Below are experts of layer 10 (counted from 0) of a mixture-of-experts language model. Rows are named router (the router's row for the expert), down (a neuron's output weights, with its number) and show model dimensions 0-255. Each number is 500 + 50 x the weight over its row's rms, rounded and kept within 0 to 999. Numbers have three digits each.
Before each expert's rows: "comes before" lists some tokens at least twice as common just after its tokens as in all text. This comes from a sample of Wikipedia text that the model never trained on. Tokens count by the router's weight.

# expert 33
comes before: " the", " a", " ", " his", " their", " its"
router:434525521525501490525566553473521454492430519590483381470458567556531541518460483472451491513422466587439530451484618438482501520492532504535454519459556517502484517460512503419509519378598456436526495403496476571445461520501557547534448498404588479503455565528474478509498483489512556441515538484590475396534516500525482429422449483556484555430503580549403482513469539552458391461532555512535412561544381506563541498516477516519422552477458539511549427450549523492552454458414568499487474528520432549526459504470486526528601503491496522548478449486458550489548453450525588425464535466516600449481508462545504570355515579542478491421407492520491544593519530522415498490531562606514495542506489463486523483479443476508450426487498325566538531373471532493471512440441412
down0:478473510517484540555548505499526549507544482599530479562401506517419530522526395398543524458495491448492524505458482469509516526528455507537452505513533548560558557424539575534506434554543496496510553502503518518461467452468460438515495512512588393535566457459449483477530462482506585459513474465609490502418501477506498606416508614430474556493498474548520539600599420500569472451482527459612553488532503511506445514473464457539485530494586394497527447483571462465522452501596445414535524517612505524437474450566488458520625563570476499412478562387452501496399467569442516493425568494429560542428582479605483547513482376459507473546517472448526548578463563480465462424483475492487504371471428557477492505476466511589501465592583498459541437430522420478450441499513506
down1:545560515535492531492515472518521552514522474500497446515570440513577557481443608434451526556538475525485532481521472569519554435509472456480444481552561504500521496566555597469549547378533563425567439514445568523478506520536493615423603504524491485496623436490441512533463479459467468527547463484489465472375478528524531447414553474507551456463470543524507432484459489539464527528485459542505545475470559486464520409448484426467593544535534529546530428458525438558526448539447521479533434445449489543567522430577545537463519505468508647466513483509541577487492404441622582379554544424513400519484555386482487541445439493484444528437536490456587568436552490503473509521518465521535496529583425534472434448491457545618467487521423504535545518499576464525355580573476459
down2:428464514530526447422503548424578602546564474502578544551513433468620459557493521540565496459545472495434500528549427445487415475578573505521494516474564514562540470489521501571555507504458500469397606529420537549450481398507502463434456451359553449446513504446541560474491465552441526453478525469518547419374460491466590504534552556599519490496433469517474484440458457554480575478466501514464482493502540466476434444545441430525623532505479503515477494472598516454384441492488547470537466453517490546556537511531585539518492541433563526431534508562478491467552500491496510585576524518469399469517495472394477442529386529441413387387455533494467435484566502498395484490414521452542520481549457494519495594550582486547568481529531547512479487476571455564517517535452508

# expert 14
comes before: " the", " a", " his", " to", " their", " her"
router:457544527496467467588514447588403527549476571440511443469298563533452529444458447509437486474490437476531599462523526489496492477483556524492490501484595461451523546523523574464549527406490450456403538373572506526505472526513537528504465519443546417548536561516516414478419545473494536521469533463526446481523492477501438519357566424596488481460521486499488544515438503511487450501466543540517409528545485563519512530571497536546448478462565498501512488496536526477517544487488524431440457529495491529453502614519474463449563464502445488546459431459567478521472482451427552456470564454473565466432497491491560553461481560588443512470427500505498485550594564457511484498500498572466525528526514278480481488489400477431469410492395472549611512484445503510478597412441409
down0:494489457584487533538483503515504484495610507519454515359428544531441551519479512499474463440561494515460508541429444456500528451477436552441363499430492490466417553471465508505508541550518562481485484527466488431580462504424579498470468523503492376469517431526381494473546488496502481506528535527515423553528624588464512569506479451382476571508470472537507451517398519412573407427409554476473501484428490522514539584379464517458330493500508495463544492515555494521491611490473432509459561471529437444467560452505477515474513513543416556503426472503420512496438525495506589489514443408470547502472507590560538481508539511523585506463513500472582527585512553439520473544564524514511510479577486505491438437593414499532520527559502434474511417414467463557503356440546499
down1:527513605541457567487523554398530498452444474491470587590581378519491555539539439489497560524449504484514496424487506537503501495571396532525517528508535492539457489635529532428459492417453535600363508433492564482522464474513500528518450515443485512363457538531550543547532506464425503462469512502506477533459555500492478581534542486483510530496525607543502596515482519412541504466434562471470515441598374513491491552428527515544539476538456477546554556516591521414528419517436561487550520651487611542444488573447443576507571531445429552487429463452483508488551455531441457519486449582513529440487535547435505412520527469571452476514526491510513530564508420471560546508534447480494557491426407519511462423596467550525602547521464518487508578523575511480564483502553561
down2:565468447548509487404465494561531573506515439520485453453505361559466450519478454483446533497465519372338485604429440493493533486591471541518525524536537456487520603446458500550539461589577469469574490533580546539583472451482553648482451489521478526483559540556515471463544438521488560423561514545544373562430543464439509487542515579512488564561489454533474485514474522519497510540528510455556493476485607390552485477501484459381642541437528547422464482577505468503520491523419557553442501433471453576495445516483613529511420495501563517551455495447555529571464506498482560521422510445536587484467599562530482493497573463561486457430497465513468475521590563422525452476507516425485466488501509524460471532477543455456552421512516505510468526546474420512489481417560495

# expert 38
comes before: " of", " |", " (", ".", " is", ")"
router:515544472550557535553572601475454540536530518535560496559504547569522491523512518558506482491472498476580403533420528535497489471506484402513479473505448486467522471510566456534503520496496539585526570594499544493546587410598516497440487522517453414459473557449546536495499456539504541447498440437446474606469505483519481580457513455614467522596423465510449595556498369405452556498566498464507555487485482537504537464513530508469636448452512591458622534471541503468477497484455566457562494421544565458507561588655501495433444405521573521521491643482503525480515458513427503535512555491556458494538486492469581428542579418618462485454491589449514415523500560569514546450495498539454510468426522466497517475512470502532526386548573429523525511548545514528401477530532461
down0:508520432529520636549437376532557361483484506575561461559508563561424520492462482512379505490503536480577588576475440462521534519482507516458484472444422475485525527544432511452443399540591456506497552595593428499517495545447462510455447501458623490412531516419489531514524575587543562495507501452563532503458501643536443445478500457481504533452609494409540534547495508491472484485557551495429520492572555467452482480478509466522447323409456465510491493463540508494599500519486426481519513596491505476522471585448436490485398406503483499509488507524470454416560524541541506509460571477543493537559472479524477471492503508448467511541447545532522497460500521558570462476558418443584471479528528501462498568459520511444507514473554443456504434430557603577438495546483397
down1:515379554452479393489494609491537499533478490528433553480425412506554424566392492410482543514460518509477502460381456554521435539537513535491481472484465584441536492626551483485471468472506563475414534443446447493449511472486494499527469532460450479501563516471384427558458608449488490561507572452535558489506465579579435522481522461591510545498461520496537515442483495484567551476506524507460494499493440579484499593479555486493511465477534454458469559590537420456504469484493526593445616402503437437595469561613477511457559446484521542442580591504522523553449370439506475430482469565505388509448574513539531403548482487460516498492475519511502442513510526487592505619451648563502572541470531494525538552495450474523571526535571496487525449456490466467509549472462511
down2:542475565541555467517506607495486532477447564516476409462441417577551401478542552563447540493462600487400493548601538500531529517476551548516511426520543508489548510475465504511543380512469459470455500582542516476585504514510463551517438422462537360485532532526505517490529469533439570560569494618467538453447461494563515450441509489490505502452493425543523527439483455508441464509465575493506486423478441523450471469531373597491502447621608505425506527474556472446486470457470490519442553538410547496625448517538530525520519503517414558478551487497558471519453441534465498503479546548529481497473555437491544527412495480562501507557466467551631609598536481550584526480503503584515456547429443479494494451441462455532532500490436428430455481571517488558382417455486384